From a checkpoint of a small mixture-of-experts model trained on Wikipedia: 6 picks a token, a sigmoid router.
Below are experts of layer 4 (counted from 0) of a mixture-of-experts language model. Rows are named up (a neuron's input weights, with its number), down (a neuron's output weights, with its number) and show model dimensions 0-63. Each number is 500 + 25 x the weight over its row's rms, rounded and kept within 0 to 999. Numbers have three digits each.
Before each expert's rows: "comes after" lists some tokens at least twice as common just before its tokens as in all text. This comes from a sample of Wikipedia text that the model never trained on. Tokens count by the router's weight.

# expert 138
comes after: "of ", "in ", ". ", "to ", "for ", "at "
up0:510503526498495471480524506509519534520519499490518470505481538536483494453479499510434468451510536503502442519518511538542542468478477455457539496500496491447494443523446533524520465509518527
down0:523514496547470497484493478505532489547484519482487498475474453493494496505499517530493532544488480484528511517465467460495508528472472492504536500493542459486498513491503484480509554499508481

# expert 195
comes after: "a ", "the ", "and ", "to ", "was ", "his "
up0:459493451515512480466511480498507528498488497498459517507460526493492493511501528494487483548509481525479543522509526476490473503471535518529484465496468503487517505495498497476479471490516520
down0:494491459464488434457499514508523520509502487490456449510496517516482489515560529508481477541550513471467529510486542489500444506535499526506511456491489519514467470522478499499518507555490510

# expert 188
comes after: "the ", ". ", "\n\n", ", ", "=", "The "
up0:518489497490514506489508496488469473498502469488478480483474560455482485514494519501515508457489485482538499510501486559511493471491459498497474520506518483515510513485554482466508480480479435
down0:468551479458510555483505468464538511489477546509502471503468527464475462552491489488518501509520506460541472475466500477523541545455519526512450501510443499508471464520503469512521523470526477

# expert 145
comes after: "\n", "|", ")", "|---|---|---|", "|---|---|---|---|", "|---|---|"
up0:466505502451484488493498521485490488479523491517547524509489536491549455517478487576491454491522469515478456464446471517486513530533463453505521499501487515510508507489510455522481460493549525
down0:502471474518471486536520488448505460488484496498501441503514521532498491530489513480507470466539517529460489465534493512486493515504482505534491535483510460530489494469467511494516481505447478

# expert 95
comes after: ".", "(", "in ", "In ", ", ", "–"
up0:449506518505475501510542498488503485520525514483459498500537503494535489516545533548462491520461490459535477505462464488521474478479509503503528485492436488464500518542533450485532507451500469
down0:505500511498497488527474467535470465496459525479472492489446497477533483486505523532561499436471506488493459458521510457479513495535534512459509462474501499496487499491458561504468488505499486

# expert 108
comes after: "|", "\n", "==", ")", ".", "==="
up0:466503535547523495462514476539500514505486469497546488467499517482530495490515505531510487482523496484518470539455533515498508518521530473483451559468494489480478494495536508500525471457483545
down0:481532498487459502508495548532511528481532535433507519476533495492547480462473517541460517539488478474511492477525474479508514552521510548528492529487491462499483486495518467487528515486510514

# expert 82
comes after: "the ", "\n", "- ", ": ", "\"", "a "
up0:504489555498497509464558494513500517541502519487494465520520457480485480504539491480463490483465494528537476502496497495510534495474500553514490489507551474503497459504480464483510479497483468
down0:456475509524467505475540489466498505489535508502467466511499493497494472498502511539490468516466485551508531482530534492547498452522506508495523507460516520466503454475546495517500496529502502

# expert 18
comes after: "| ", "- ", ": ", ". ", "(", "; "
up0:561495497481533491482465499484502484483465516491486559504529498474515456486516506540510510435514529519494510493495520493490496512491497521534550513471489463483488511525489535470527496485496470
down0:524542492522488456495444481502521500500491502530509494481518546512509498524487471484495531470496507552477534511504505486477482469488512475478510516492491471499529541482488476498515449466514441

# expert 111
comes after: ", ", "(", "–", "in ", "| ", "In "
up0:525504473529480485461523483512490470504479499501558508529459474435511486544494496489544522486534482546537493491479506489491465485479521498479493500531467504518515492499510525489550455490508498
down0:546497539498476497509556477524517492449493508510501488437482485516493504507438490515514509496515491536481548527520537463511469507505481508542460507535529518506523514516481502500513523529497484

# expert 104
comes after: "|", "\n", ")", "===", "==", "="
up0:486543500459538527503509503501499466505486497463506538496515529529468533480493477552470492482473466486498518517486467489487468498506465515499477463508487500474472499532563531474508481484500529
down0:476504516465529481514499510513492508478508522499495537516458469501508463449492558501460447499528499500525486476536469492459525509469504532476533516437500504472501454491509494446550479483493498

# expert 230
comes after: "(", "| ", "in ", ", ", ": ", "16"
up0:476500509521501485503478500511480503473513490456490493476524505507509542501460462518484523502498511490556487446486490493507511517496512459515493478444499485491499471469488522449539481496478495
down0:495508498504515513500521492537478550497465494533536531528515470488513478445503497478496496487512487477474514486534513497463471508515469503498501484517481463501485477504499494515501536501463449

# expert 127
comes after: "the ", "The ", "'", "-", "Green ", "a "
up0:484490451459478524516450554544455455457505513525499549475508537533509567507516505482487516506482508453480489517511543512508516497469528483483506457510475507490527473427493468498490479486461509
down0:459535501511506475445473517487477479518460491482528529530511477520479505489488583507480502493512486523507422507465509500519523502473506479481496484490529496476512488516511512497466487502528505

# expert 9
comes after: "the ", "a ", "and ", "'", "to ", "-"
up0:511506508486493516461512476490536520480473486475518516491518477507495506495485497490507514489522517517492511526488486482501519554485507500488523506490459474480537480507483529480499467457530519
down0:496510514521515547468480504506470486477484497509528501508484509505525559500526491497489538523470488499508509525506502516499475556485477485501488510495478464509527467541445537494531513493501504